config.yaml
hidden_act: "geglu"
routed_scale: 1.41
balance_loss: 0.00669
norm_place: "pre"
norm_eps: 1e-05
init_std_down: 0.0
init_mimetic: 0.7
beta1: 0.9
final_lr_fraction: 0.0
Below are experts of layer 2 (counted from 0) of a mixture-of-experts language model. Rows are named router (the router's row for the expert), gate (a neuron's input weights, with its number), up (a neuron's input weights, with its number) and show model dimensions 0-255. Each number is 128 + 32 x the weight over its row's rms, rounded and kept within 0 to 255. Numbers have three digits each.
After each expert's rows: a language model's description of what the expert responds to. This comes from a sample of Wikipedia text that the model never trained on.

# expert 59
router:091141155120122090128078101140097074139124117196158149112158147099107157152106152175081159164114140181149114180142048124181107153055114123143125124164131151144128146134170144141101132108128121134192099107142181118157101166152112113111175090125158093146070100115131148170127150161102129205176102119134117089122184110130123157101043131090114066182174089205139107122125142114138115082152104174154092090135120110118159197181123090134107117136116060182146114116112094147126101179128118149089124120095153121111167089188110135172167161142122079199111160145097139106123168158146064132140116117143161130115085063112087106170144128099153076135154155201086100171142122155160105142174161161143135118098089083088046075097142140152161127085120064138151117087115090147144130108049136
gate0:089138204155105112173102146056102135118134097096115157111088107112112182094127183123117132101123110192153090194173093157155179181150127122095184145107112093108171157061123133113124113114128159132151159118113094104116131075097120167111148109128110123172096112106065134130129108110131098117157116136128159099170157081191160127059120201104153097126160161152112125131135130130127188084124151075139138083151125072093181133114106132114137207164139083125091106156196154135126094121111133070103185172121095126134131115084084120148121095173122188183131116151152100132143125111178104128089064169193134112185153142133167134163164138158084118100104124154138084115170099108188161061184096192123169096151135125075118109110095140100106179079147131107118125117086076159196131130189117
up0:099139122110131097061138141165112133097116137136122158111141135130180123089132119109150076154082085143148136164133161171145101121065131155092161061086110158142132125140112156137134152118103143166137120125180099132119189204048085083116173088123137134116216178147150122101077149187123123146189139163128040168143071168188117160145063145142089119117138107114122120098145106115068098142123111143089164172109086114152144126129106138126093146109095135186120142093079079146151159135111154116107086130091127145134081120094154130139072132188098112167128111098081127149191167085169155062145172146121110034127161108148158131154132095112107147105153099109211106138125155108089141089103156140142090125172115184132138139096117123167054104163137106119149109127174105101100125135180144
It responds to: Latinate word pieces

# expert 48
router:119111150111094139170077116133147128150152102152141161114139139144077131129121108128112136130199144170145069150132087112182087154106092096109181164104134094187101122170141107114075165130108105148182121086138160114114067130123135118097200078091133121137095087098117182147139169180121208104167158140183108115140108082100146123104086119107104041169133108178120128147141153095151119154129086176133130076157084058122142218180144070127129105135132135189149126113120134162117097175101134129101165122119132123098130075115114118166155158134135148213161136155119148142106181148140101146094100154140146127162143121111135118179181147137150090142160150160133139119092142166100066134181149135167079071125112181135057079111131136117126099068084117141150122059081115111156114122122130
gate0:091069136060083133100122189067111125093170141161182122136084051143115127165086166114186127123159119140148141185126107085075104033170149150153155092150123148136159100121114127172184125127130128148170067141174139072091098159148129127106148174128140131080193143111139056120129126123181157105084146128152107112166127135154099084156131129134174145112140123160134110095113165084117085210117111131112194143140087136157087145153090138106139173173163139092139098155126122072127081120129073075126098155127121112133103104136109151125098190139119126143166110102134128148153157106083111080115205119135100143095078130092070090119169095100161063128139151105129141140110195131184132138132133111109149140150087119112156127145127096098133168154154081129137166080143165117117131170133078
up0:094128162142140134159120134133142136178192113172113143097101059134147093130091129130164112192159115145138154183109109116060102123166113122170141126126164209115157122112096130139161091085143156116134120142131114102106191162156115160114127172123159081112140119139108052105152087108169088143158206130103145123089137150124124023151111098124151116192096106134070091146207066012121145134095117158176129105130086117150100111133199142160118108160109130111152128127157119083102134138153099137109136190139123124170090044090049162113116144106106119060114115168080112121089110112154131097133150168133064138043126117133153094105101140140136131118107124133027110131172177174189077083126151172127167150177170144109049149178129147111094161138128090123129183084114156137097154151129087
It responds to: Articles

# expert 46
router:089138112109133146106108111136152092129119115183138190131175152135129175149088156102103118134178140165151107144205121169152154112090102103120123120126134141170132135132162175122058103111045113161134124114117188100123108157108149085105124107124128121136134104166162149213120151200119139153094133137164076110110138081148081129109079128090129039162168111179131138111122139124118118084112140157105107103178106142087089194183125079105105093144136105144141137125101078147161111181104165131120141096199086137111148133157154163106146135132137083170141133146176109149125124181168060122127128115126119163166102117069106096140155128121158110112126167157087147157116148131114078168172140117168095062097130125101113091143113118101116093031106134118125144103118112095149113130148127
gate0:084152137152087131081141086126074081126122157108165118149175156171106172160153112174091097133090092125077141134141070145137152114125157119160124137207064105072161123134166146197127115157132118155118088191169103149107095111144101124140144124107132135185142128112118139176145104145105158105183129117175185148103159144132100195127099098084121134099128200177116108104128124178125130189145087087107076119078174086185095169168138110144087184133120106147100102169150064141121165169117210127112145097135146156111068074167167161121106108164065156101043199103136171147137100177129069121114116083139117129146099150109157167135157171099216117187104114070108154165141171142142094091095101104148112120164069148156138061101128134139163148110120143144148128187122120180188119121128061
up0:091173151124228159099141148150141094118105121055082137174119186118192111112182143123110119084184146154090180204089173184116131152134156137135077142103125095132142122137133085145096112162144095159097137059108053167119132140106158139143234100184083170150096142146100104096054122161124137102067145121175139143141074175097133174093168080130151108143109166118117151145092111051104110138171171198115170092139151138087127088077139143124189112172082109151134145117165064129146105115113099103082090079107116110138168124130124097148143136129088113093152136128135130138124135123140098186076099156118109165079091102149079140110061106109074151170154071131143112131131153155148141120160129154123143080114188088185112082164119141105118125148119098085111129120114143089110155137135154
It responds to: Hyphens and list bullets

# expert 1
router:096130201123077153155137120131179117110120097155148154139137136105174164148163102116132108056170091165095118192154152137151105142059114203089146139088147129183141127135153160131074170158133093149168109103165191109135098051104166108114151088149142132104133106040126159129108146111126120132158098112123111100114184093105072125097080137111134061161150119170118110153136182135080139156161131161104093079127141134129097180148128091082108080045104062148147125141081147125129142152137186135099088132160029125132214095106157149102135156149114106183123142168095167105125127154110080116126111127156194122159133070123110114187114133135149087105132159151100140119111131160199164167154098125161135085111077128119089122093110056187140099055082129107137100076122153094126100118052127
gate0:177159164199128088115152153120059154137122180138148184157125153132142109125119115117155113109069170088181149100149078128145126105175157137102145125124099100079220060098104111087102091126166180085171074180157087138138139132142084070147138098163104177068166179153125161146065107103116171100093144185058146098134080158133112149134112149131123119189129127144106072092097130109104133136114160126178172176124177098069098138109132074073043148121152126121155109140089120132138102094165125105137114116146134107136116159093205128139177114178174136098129117122161031157122124152131102126110144218099104059114117099175114134152148141106139129112130131085115113132138209112121090132122159146067148133111098122092115158112159167093080139093121171162158112136106161099147144186091075
up0:114096103136113156114127133130158170191118167068096081102119080143164109111192137139112166130165163138144125158119170089145194142171197123130129163116176118133092102183146093131163139161098096118115111101109128138078111129138095145131164110138090179185122144047146154150149174129089132113135111148152107159134133067102100070121158105147144135102076146130131202159182189149138145117186143161117159132114180106159162081109122121159170109139198140159196192122098073129166134082131148131052156127136100110123125087177150116162118101103116151060158132105192166121117129094105168113135129105101230124156115095077061134155103081132135135195128110113118108177135144019095116164158126086165121211090092114140118135131116137110171131106140145177104123106132101089140170081127123
It responds to: Commas and h-pieces

# expert 8
router:074137142108123136133121107120204042098133097211175159174147142103106191157107095137112141116086136179114127138201089172174128141171078093156122185109149166179159145153154094133092106114073119140146087114148150099136145172070182098134156094132103095116078085181138181156127139118110111158140140134141079102129114116103089155110088146081104060155142101155124161146139127120149127110137056181106080079148132136106133207153152079053116091129111117177150117123120083137132098111140127153120132101157065150131163113183149127175128142209135138126139105143136117145155209121135115115138127148157147175162115067125121110113149127121143105101132155175127148139100133151127088106149080133145051065160154229135107089042123106194149103071091114134214118106102131083105114121107135
gate0:129078128188109148189083125122151131113165111158128126153132158094098150063080115165116117112136147123177079155154131118158113181124092135116091152121088109097089085173110069089076101145108129128111101200129085116165143114109117128107136089129166061137119117151081153150182089094162135172198156171136101088076126091128089118105087105180182137193178101140151114118159036167186156196090134151166120105180126127122163107164161076133101120106145151110092097188146124072165099140147108089158111132159135082178135076073142102174125102114136137117121182194164055093137146104177124148152076143174076131139131081138159116126129126103121153060075154131131095125157125190150154088094137117162149154088119169114102131101057117103098136136098111184139084144120163140150117116125139
up0:148125128100123129097130119132142118206126101114159103094044074141094135131126132096117100152148104080107206182169094093124099115155105140162173146134127075167141075104110121060156160170116073071114159174089173150092117158126118098163138122128107134136124159097084081125060115173101123149174117075138131172153107158098123114124149043152079119092145098147104149142102160064145109150152123216139137190144123123085101093191131138087172127126136139122173128061131137123119154122107125130110122125073127152090125163155130122147111135150144127158097093121126136177160064133062132117084178134122168146166085117151075125154109132220104094154179087141145161087129062116113113150143182113066128149188076094166177090110144173133137155133119139152108052129081086118140076138074133
It responds to: Of, by and word endings

# expert 30
router:097104189114144151160049089107160100132123097145120180105156137118106115134149104111061130122131084160165146098188064194165130145075079155074125164127110139159133145153161102139061172146099102148171120121161121112129045168137213119106111113106126134151136087105147142164089167125128132175155144138173069109118113124134073151101116092077091063166092114196129159104132156134178144108099150165118087076146098142136115160180120071033078102113111111176143167105131145116099109188135175142066147105113068136143117082193112151194140143167117103184139129151138164136142145176125134124139117177151097134150114135098162127204113135168153080075141155173093148158106117115134135100144165145137130091111097148111084066118114082128178082058087139139126093094070134108116126111117125
gate0:127121112156126133102160125110096056084196156132121128084168145088090083183111110129126115133115119093079147058151106132148095134102083154126144145181182096156119142141140141161084140113108147123095069170156148156108141105096138131189150134095075148173106102139131075162119107133129116091092191146087158115106157121040088175120133115125138125173036157139040170132125155115114154144144133134146181125122126126142136097099144099084193130156207094117139155141144106155174116091186176123120138105119097138099104162127081129175168091105103148126126116127174161142083118123069117136077170111082163134132125133079158141151133204117110122117154085135091134175136199104175125157159132138125120117102145170157145113154144110100090139078179108084109119143072134076135081124126075
up0:139105058085121090148124154106146138117160191172106144079170141108089086089092078114101095184154161055121183057148110071099128124118108190114105141119187068095197118084118109171113117154141121124159107179108139120119109091083205110062100206150127145163136141153100100079126165110139104160118153166071153086149093104005118135097153117160136105144093127140143162149140134081130165083071120128126164117118164196182172138082127062103187136099148115142160170128148122099075120133162101101110144142082122097164116116145102129107144173106135127079153061146151125097098125108106193153126103112074144155122175100092107158123127171156072145146116146124081111115111100142123157152138150043100121155112122138156208148135147132114100125101112134139110142087158186088076124066061125
It responds to: Month names, from

# expert 52
router:097140142125134086142026104151171004119135109177152169122183133099090161119105135147108165085136133157162104091153112155151122144084109138120164129158100110162113133171188168116096137130085105158165136119172147124157085157143225121093133127108155080138127058094139140180147126156116195139124083134153103067117158083114117178090075127034149099150167072172153155181143147135134147149146092150122092063153111104105144126165079097081101098150120063165149131115094067138111135136130144133125144128148135127112106127128109130179164117140121120183139121145140139112112179159110113129142093117153094128153125093089117099176129105166127092136094142197130145158081128168112118146176163176133118116103117143084091085045109113117138116104088089149147110136128140177110125105153152
gate0:153109161174103190181063083142172163130113175092161198175100153164126104160112120126074104168141188145147107125142133206131182088128103178143148172127144106176214152102134116120137118117134133110048103119159123121167108117157128123112101092144115109165102150112098116104003120144102090167123115090152137122072145141123100104104126134125091106167133093132165118148133104102089149111123065127167095112204154145104071146130098115172092099139135095169096145154062120115078110085122099165164140161128115124169159153146166071127152185129118170121120117117147154070159112201143038160116111115137086115078175150079104052132136121181170130079137149085182193133079112146144180093118082099113160088133187149119123092149188088066121135088146145158133128170081163063122114174144156
up0:101122145130127108178108145128205172162133142118140156111115134121124063172174056150103075094157133088159150178141122069132110116137144139159144129087113135139203109162100163110165141082152099137115109214117133142135146178209102114088132088169093135130083132100137091134154115144112123069142124151135078146096134072093134092139221083129162111166073161130160113083104122146126163098185112135125125104119147161094081166150123066088134138184148136183141096165134126124105101138140168151106143128138109104135088155125073135165121127168096167132131143145152182072071042110137058103127189170102128159114122108088157094165116179151109133094128092095119205113118088152167100125127153115115103149223125108171108075151094091137155127165132147137108123191098127098102089149125161
It responds to: Name and taxon endings

# expert 50
router:117097208122120130141081113133183025121135106185119171158178154140119148127164143173126167071118109130151121141153073127170091160108091075094146131110129096135122150129208132126098143075082043149123130108167139103124120177095197124133161102123115132127148033122139142199136140112117151140161072064159121091163160113111058164066112134050109094145158094182109145141133143144121129161128071141099082057133123094101119148155119087040105128199129126200102107128129132153109115128138161112086173116159084124112154073165110160191145139157135100179107102168146180132121145148136095126142107126142144126143109083093126105148190143161148090114134134179188140110066137112105127149161137141121124058075106162060084101126119095148122109069119109166111153114107107132118136136119120
gate0:128131140156068100126173120117119097222090165120088130087143124137129111029110101167113154069186170113116129081125162096128178062158166098171139131095106147148177068092134144161134129161094151103133125184083105137159127097112167159130095116099090141073142099083174084133143129095090086113143118146109125149093176082045133083155125191091106135101138153169099144130105131139130124174175061168119095107120100174125140128151074092080148114139098079066173075097121140155125164136139179154143055066119135148150083197130108115140120135107103156157107093107140202113133129088162085146119148098130133098126211090119119138186134076104154138166172118134129128198092040172108155158154190159111090089119088109127142096150144082118151102100127081096118123135099199102111084155128117
up0:132142113136120080164126166103138108136181194142091117151114174137149113085153116074145098128137136082151169070110124093136098106126094136125115068159127155096147103105177077126158158129088095153157082141134070121116080154130132098156107135107134078144089152107088147090126101116158141094132163100130136178080098079066092126152158154145191145150115132145136155135114105146101122190129041139070147083132109178166122105137153152108166139117157142113082126121150080084096112117123128118096109160166127130155087124191110130101106126146182071137140077068073144147149127116140119131080190146113143141100129109138071127179140139092111086122159103161144125095128125122160114124179229214121134098131158154121166127086162107117119153109120103118118126076118120125147145168115029
It responds to: Place-name completions

# expert 7
router:086128125121133187187091125122189130144125092155111175132172141144131152093103138149103136103111088138148095136174090115127071172126094147146148113086152099219129168165154163138152125101115104142185124096125171095142137156173152142126139074115129129105128039106146165135152125145082188106153091144124078094088135109130048162120114169070113092169128114152135178111130146103128141155125124143095104081148084094107129155175085083113132110191123128154183147109087121132132083153154142125119108135145118120118148149163096127164151137135121090203115122172133123119124137132085072152139128134173143128156115093125111172160138149145134069113159151158122146106114150105126098131172151119157088113164128165124091082089126188159096086062063180184086092132050100105112110096086121
gate0:190152110115058107192101096113103109114115137136181178084148166091072158123130114198170123130103252129182200099131109156170118183069150120103133147160111139117196124142111082119120110126124125127160000136095125175105150081138085104161164130082066079085084164096122106148143162142150126099138172124146112190173114136105066219124100121076147094157095089171107127121168136164132180095137160179117122151112104160134119173115157076095110117148162105129130135091115080154129141131135128158113119125160111097079089118109165157168157157168139117127089166160132115114115178158171092125148127130111107130164086099090113119200138140141074122143098105148102131117140059146141147106099085131198105099103138132121125134121115124135123119088136070083143151110151194118131103087123162
up0:109087135168152131105099122163129124116094094127103078123140074147121162128128072128121190132083131114142176092100074124078211128090122155125079119137157232111078095097120113149128083147114094182072132081138147150097104106166082093156090129139153170129095093113186173130089118138147171161118179194124077125119185101094110142115180132156157149175070122116099120121110173122120098102102106129083122124176151145202127152171107122085151161138169106137164078102128150184166174101240196122095115133094114127124117143146105105101099098139113153150124156154160159121163159148113102063129124123143123176157113137071096094110131157153157044083111154129123183186151142079128137133125146133118141184139042158094156117119164095167147118174105114108155137167115130132141069141146158
It responds to: Conjunctions and possessives

# expert 2
router:115126145089116151196077082142186046112142102152151220132158098088146122110121125145105123135146126174160135099149155172189104150080099098098143106103126130155096125187163130154103080106118133147168093141175176126182107182038169103111145110107106114131137101155156154198126150086115186192179110131170117102164158118122040143043112192067137074170173098185095154147153129122127154168106132136115111105177096124124091159166140074082109136184113139163123120123084140175113088167136140127077119104116094156127098125174073181187204152131136160194115124159144134119141130171142071149142142114140158142162110108118059104140178114180148110136175173153155142133161152120146109206141155141125105097105108104085108075089134132110128119050120113119167110135087124148171123095166132
gate0:120131128128124097113113149136110110081138151157117095123102098093152151037115140062156118089119176137119095128129163177132160156117039096092099159130122133128096120131099173151189096117143141080143135146117203103093120167174188148091085137139135124146148126116201103113091132085153136132083163076115118082147157121116117067092170175125115104171114116154200088106151131141136061136122134121201105111113114155150114135151151093099159130144119088162124129139101137121071123093096129109093120143129110144132124123131119190150168161095099145083139134162145127124169146082092059113083070092101121100136116181095112123196069142127156088120116085151139134110165144127131068055168140138137097128200070103097104126150101145082217118148090171133133048130167119100073105088171122
up0:145144104113099140109095102126034127124162131118185091087160130148172165130124143103162137125117096172112066052106184163127168111102108088094109133077196126133121090082104115165191134109122120086151154114098192161110123152155154181130146173145171152131174122110112125130106086097159144136103198088130178093171091139121147104107106126125113093148077187150111095147071150095160064158142139132134134107134056140158135108145118190175120130111113141144153145119133112146125100141092140067132085095166223113112086096106136118099128139059130151059159098126131101111088138044036137167154091153133136150039098124113193137138136082168113112104105143095172133134154126106147135151124112145115111140193108127084160127142134187134173083144065182099146107155165077098111112123142102
It responds to: Topic nouns after determiners

# expert 25
router:088130169141153113120091104125164104121106103171134156108142103120106140153105114134109133133156089145132117082166115162183120127051085029098135109163138150142133157141159178147110102158097134150162134134179159098146074157101138106111189113132147130122125060101134153228126127164105130153135135148129100100094122088108033116043112198077095068181163120192114141128158108142130157143101142163121089092179106112143120158150151118085104128200138158142122162089107163107100094157145180137095151096125133144129164140142091081128153132121127163160138132170109108114143137118168095114148139130132132151132121098101136105139097128147153102090135144197108165151087141111127131160139156149164122108176130134081133080075136145117123115090087120104174096118107146128155101105112143
gate0:060157167156103158111181121142133137118100118141155168139168167119144147137133109201142139160132175163138112109119080139111132152061085109083105169160132140148158167116127113112111163154108117126132196132063103162122116110104164191125109162119141151208132141126093124116107075102164116163161126090120125098140151188132122189121052134097129127159161160107154143134160051126107115115150098065084188116143161173150138137118110057095186106063146153125114157160179124129108146140156076123130134116126121113119106089163089150101154103118120133176201103191159090131134133123110132179106125140142141186134143119158119138118122156125111122115179234167170153131119172114141108170194153155129163092114144086098147099094142097136136171123038080100162111129074189193152087166087115
up0:077147156191149120145113158090135164041082162131141159072094123214107146197134162131157097153140138110090144093127122143124115137046113137162159093122087121166162110087150123092160118110119152105111117133115121166125136113108079105140071159139141133163107169124133100140115076146088076184188159097168114193093096161167136123133101113091110163116102190139089169131114056139098109125140114113177130146072174094170159152104169168109171131088128146127099162157171092123090147102157156111147110138071145083126108122124093105096110123168199162140083147123201000116107113131128136179170113148111136099173146078105087120080100114143076158116164119137182116076145075097126158098073137143148068115120161132098140100128180066096124121149149076117130105146055118152168120161113139
It responds to: Sports competition nouns

# expert 19
router:112115117106120059127094097133153092104122095207161210109153156108097194139113236108101185129145190191121107099171092172171093161089120129113135145181101119174115123177157135091098119198049147154186124127146185138149079111141131137131187113128091147137124112108142138158134153160076133129164126116118087092108154107097075100149061147086120083186162099208107152125141165137168104118116145157118098069146101128124072183163148086102143099143143138140134132104093085123110116169128145132103156111094118131138150110133126100157176142167110154167111152228129149117137133192127069138129134135157138140129140109112089098179129117146151095112152187176155189141069125138151082151178174157170109075119122142090077029126121180178127024099117115107166109088091154096132106144117164
gate0:164141185115083117093110147145086131105117086187100149105125165153166123141102134148086149156147157154159141079137107152155183135142115150128134114122199163196117154112147086103073081143093151143174124101091179113184156119114136166185140108120153130178076173061120117122170207128140142150125146087136130071129145111121107102106116113123180095143174088190071179109150193112169083120079044147103110115160093156097091133093128112067092109123101134167186110126110113160190150124148149095120181109110159180123108075129133139092098152139123135138197143165118117149115142107133114155161111143130151116128119101186099147132147132137108109127121127151147145156099065125156118114158097122150192093168086113079095104080116077106099103117115152124143080137141137099150109120108098
up0:133117110094100156126127108152158149134115116079124104115151108168117146121127115057089177107126079164171155099154106094106076059133119100162101105139112150062110138118199101125147112120123121208255093158102167155110064105129149115122087130087113128138079158126125161085147150118125153163132184108168192144118170141099146090120100137109138114121082112166130119137158115197147084076160153162145175161145098081143125158077183133145168154109149109125111147132101152151137109142137147137133091147123175124105137083101128058137119115138150096154066109074119090180138087120099123171052157152111168140160126160071128173086161088190119082090155152177175140163150120166136146155151165147086145053171091120135169085150158101106178158113115178122131192137150061191067140119007074
It responds to: Capital letters, initial pieces

# expert 14
router:116140105132209141173096113139126059099121115133211211094120138189129098188150062097126103068160143151135108160154105116148144189115103152113120133088122143209065123172145159130119088144093108148143118109113164124176150245077173121097170112127142110121149037132134151204140108119103165067124083124130096108124207111116113152090135173097111098158173120178119129120153149173110155130142062171112114075171096122127090211168121094069142089114111095196189116138111076130091123169123142137121114110136104127135095110156100159137133128162124085151094112148149113118133132174127088126112101126135155156142163087093148116203076119145152080114169163167097121173123136118142076192173175150158066113090132085129111060062133117127136163091065127114100112085130108138146112138149130
gate0:141099094150098124134106179215122131133156142174158109133128160132112163155104086095136123189165127086153138126117101085109105163130093093073071135132130090111094115136133108085148119102118102135206194172201094094159068132082103179082155083094193164164094211146100080192142140099103111101142064145123148104152110120142107124058084159086185099118115150169126094162134089095088111137151100114144162137162168068104097120154140114136173171138101106126137120064114156134148115104116152150101093093129170125190047142154094163119071134160102123118065117154170146150112130147166161165119133159089153131073189070068170185118109153192156156163160204099131108160072191124095101103135114067176120166109116145095052122116086134123137176107099159138207117116151135123157140144085115
up0:125133143047092120172100153137124165093128158119142145093089175112183111092142117124133129153122134117168167121134153169150072126091145134141110151091099166132103093155127099073130112109128117122097090083102141104141134116140107154086180118167126142114173128083099068148139113110117116126145138064128075149086145130123119090115097127163162069138137156133120107168191113125166162139147129107091105121159108073092107180095079141136117144141090161164135132111113103195117142148157155165165094068158135086104109131162118128169159153126070167151143189110166173124096108218150148160127074124146079196128170141173151087178099205109119149098170151125148129161109078147160080128129160171130126080141146073149111111155107151122150123128185191136139194130126071075179096111116096
It responds to: In, on, at prepositions

# expert 12
router:095111208112161128181042092158163068110131089148122162148167134147120159124125187174133160134117133143179143130171062131161116145100137131107157164141112117147126167177180137144107148119092093140133115113168155122127100180161104105124113080119140110100109073098174170205111196167113179118112131178173088072090173125109093130119092114074134078115127102194108139159153157178147135176102098144096110069133102113102102203146114096051102141173119062193148124118107076131078133147111166115126172117181103154138108122147143138208128155103104114208177137185130172142139160148166087128151136113131108153166130097119063108126100154135152076107139192166148193145084133131137105137158148143158083142129099136097085074089098095118157118103111123131127082134132115173121126109155134
gate0:146125154212138173161127084116139147106088132132153101081127080101147178109092170194064139146083137190156129133107116121116186087063136179189119104161108112191136133165134156098144075157086181134082138124159111140162110095121122120162121098136147124088121132084125170113104035244134102145182145138153082114075145136098113130132114097104164095170088114169117123141130138136143142137108084107123134098133070082073163109176135090089128141108152124129141076136072106153139128145105110117073090175090094146113157043103094144157124053143146174122091159156066122154118099102111055139106119139109119143139141098136079090128164149107123175092105121117073108114182091198172104157102115123130167166130160142116121108139149166116109128168085184106163107094069137115171070101114114
up0:093167144210130178089171072151128183111102127082148124137129091130136096037042131139136135128098078072125126116065154122157100130150097234168149176142165128091109183135106105111129111140077137161101129104138100168158129145111081127173161087120077199122110115132137086116145096172054022236089085142181082165105163153070157118120142088140121129083131146161163133113136134137107134162150144102093058095132104146144140126108134168107135169119113146090147122113053072111158165106087164202113136176149067127145152069151126146088090154125180171157116132164068071140157133122120113136143108170094128097156141128168195117143125138116134120077147156106163098135140116157204149111142100085129130142128189161111069113091120166097099179134147178125181141106112112119117098255139101
It responds to: Proper-name openers

# expert 45
router:103101182137142121128059107130109093160135112135132192171176142111127193159112156172128171058166120137138165147144094161164142118095124133117177114151127066193144161164197130153093088118094084138168127110153179110159135148126110147107101082104135119104107075085126137182138180189115120101156145092166073083123167103091079118103104116095106055139148144204123151123127172157161114131137100135075098048116095132096119175172139081098109148162139089176170103117117072166127141155131154110132134082144103158097136132151148113191134152130110109187173128164134125126148174185161103146133124141125142118160150096083079127117144154136137079114105161188134193118133130132135080124168108152163088102121097152091102049085087119156110104091093116132153108135071131153145120093117127
gate0:094093130145115136138081169154120126124137100124164145127107141129139181077104115108121143142117104129074075128111198075119129071160135177135105076029185133177066141142090130180134144114105102151124167140121202157096170173110117134137082127127193117149150151098146083173123070104116141140131122138139156127183088094080124164104156111113153142152136135124137125125103075125177105180123108190090138140179168040094137120103153083128155140116078113104092128102139134171179181177104175144141136149075068073112143129155102120123079165116153080126147096159181174142062118125117143108137063168133146160148120108167135135161165105128150118159167127132175163180066066144121166123141105097133087090148131148172142108107143101161125123123135119143098110201099107086133112139125175
up0:047127138151176135150149100163153079138112125154088134117111095124095118129145087153194162067177152130169134163164097150114080128124141100158114156151132110102119125120155134082089084104145088085145168129133116132175152135155162155111171122101153134118053085174176158101105122150234139155163111155160032131122145122161136087116052139122116171124124064131114148130069097142099123095161095074134164122099108152118220088104162135174080148089123148176099133147095140121109063104148112140131099131120136148136147151120122138092120105123203169108118163071092087146138104086110100128162141108192118089133160092115142150124157079181085166089107174115163164117134147127144111107147157159097205122122146118102127106140112170138069156127120202107120149121168150133170103123122106
It responds to: Surname first letters

# expert 60
router:117113199161143157114115120134186117137124115146170154146151155126076226157118136154125147107160137127147087113145087176201147139090144061143172125173148114159132163141160126119077115147102089154194118128124140131114095148127166154129146084097124112143103062114124141167138164206105143125147109119148083092130158083170128154084084126073124007166130097182128165121124112146108094143070079182102082032127143111129126122160142084102096115143110118173182140144088112154134110141132157121086164119127168159138159131185144140190160149134133125153121125131133122130134213156133057135122142136165161132198149118107077114169162139139150075103140209200170141195094136134173129135197133141132125048108103184094073090050118097154162073105060139127111124117103130119155118152121109
gate1:210166146054172139125117146155136145131127113149145148129125176147119135136086132132127134113110168168165112092071161085111117104219126179115120152163125192114108165161142140126122190149120124123121107113124199071139094144103138133037104115131091115185167146138096098147074112082131110105119140106110126140086110237113117110182082157099103134080194177120145098093109127132120130125110096093101183158183093154091131182104192111122090129126128090137113126047126105117165108199113114137163140112131157135179166106173115133122078087108141136171166169137099095084127147115122115049116115092125099169079124083165182081092108130135157151149105132172104149178112098186131155142094132128121085131165116095141138143182121171122124126110109111107184173117115124132137156127165185
up1:163144118148113182129112097161096128138122100067155119173144110169109106121123114139131104101076202190119137112161090132144086119129124099133151139126185113139132089158133131104142133074120123181163124092132078113118057125139145126176137087081158188091113111173158127149095132138120158099129106168103076116141152109122134143113156154132170126129125071193084119068165084119130159106163126133120123087076098097120091109076094158121140120130110180092075092204137159151107114098095104121133149183149110118114129132154141203135204157172117108139131165120153107092113092135114153189145129086129130111143160118084080139112139171169057122120155169120133177099167102087144086122117143142130164165078125143052160131144082128159142118143137074121123109104112133119094111113081105
It responds to: Single digits

# expert 53
router:085088234114138129095082114132159114089133127185163157138121174114110134203121072150130111098115194120140113107143122121192154150110096101087171147113165074158124132154136102134093058106084105149118123116125193126165140147144136072122130085142124118140108078123161180183105190116114150118165159098121078119101108147108086146098097150104112068153091085146119116138145127120184118138053134158125096104194148102102172193185142082117102089148140091143124134143134066111138097194130153141099136062172103115134178165150095147123122152126127077140152121199168114129129130158145111129121130110134151138148152151116114111141124116180121088104115148161077135163079109132122140105163133177168106080113064177121128117117128166137136116091050108124108142056054174104156139122123136
gate0:107081129133100107130157105100134110136135143109174151116101138053093152155098138138123108120117127122098110126124133119144149110106177125115172162175138139165196121063126144120167141131139163101191110176126119141109140093139160109188110143082101093120115133149151155100137069136059162104154132111175112174165140139168146144139143119153166127138126141175116142101157061105109139126118112112078152127106088022114122185186171140140129116112153102069083123139110069119110136134160152074141125138143167112124076081101146200121162165158079129145095115143047104133045179151106133130103055130189137107120090150168175114111122045133105085061073114145125154152206090198207133050135152150099107082169167148160145150101166173154071113167154091037116136117096098131112130164124098
up0:068081196149072154092120163086096149099181126148099128156126136130148135106089128109101112153082152116091061129129110127134138159138157173181119139099164136106110071133141162094040097127090152147151176171134133136064138111150107125119117111110149149148136110135111183092206120083106168073116184075151176139107166076128181123143155089132181103143127201190144176106122152155138185147103100119118114100120178123124150117178128144128188191119114142071074123152170090100130185125137210130128126115124036095118137104156100089117073108114148119138138131152077154093087109111113115149088100164102131168144134141112103084106081114104129130084059100129131151135162177143149108114116143097148119088155127093120133140144116105105158134143126145126131123153096083072165110087083116
It responds to: Line-start markup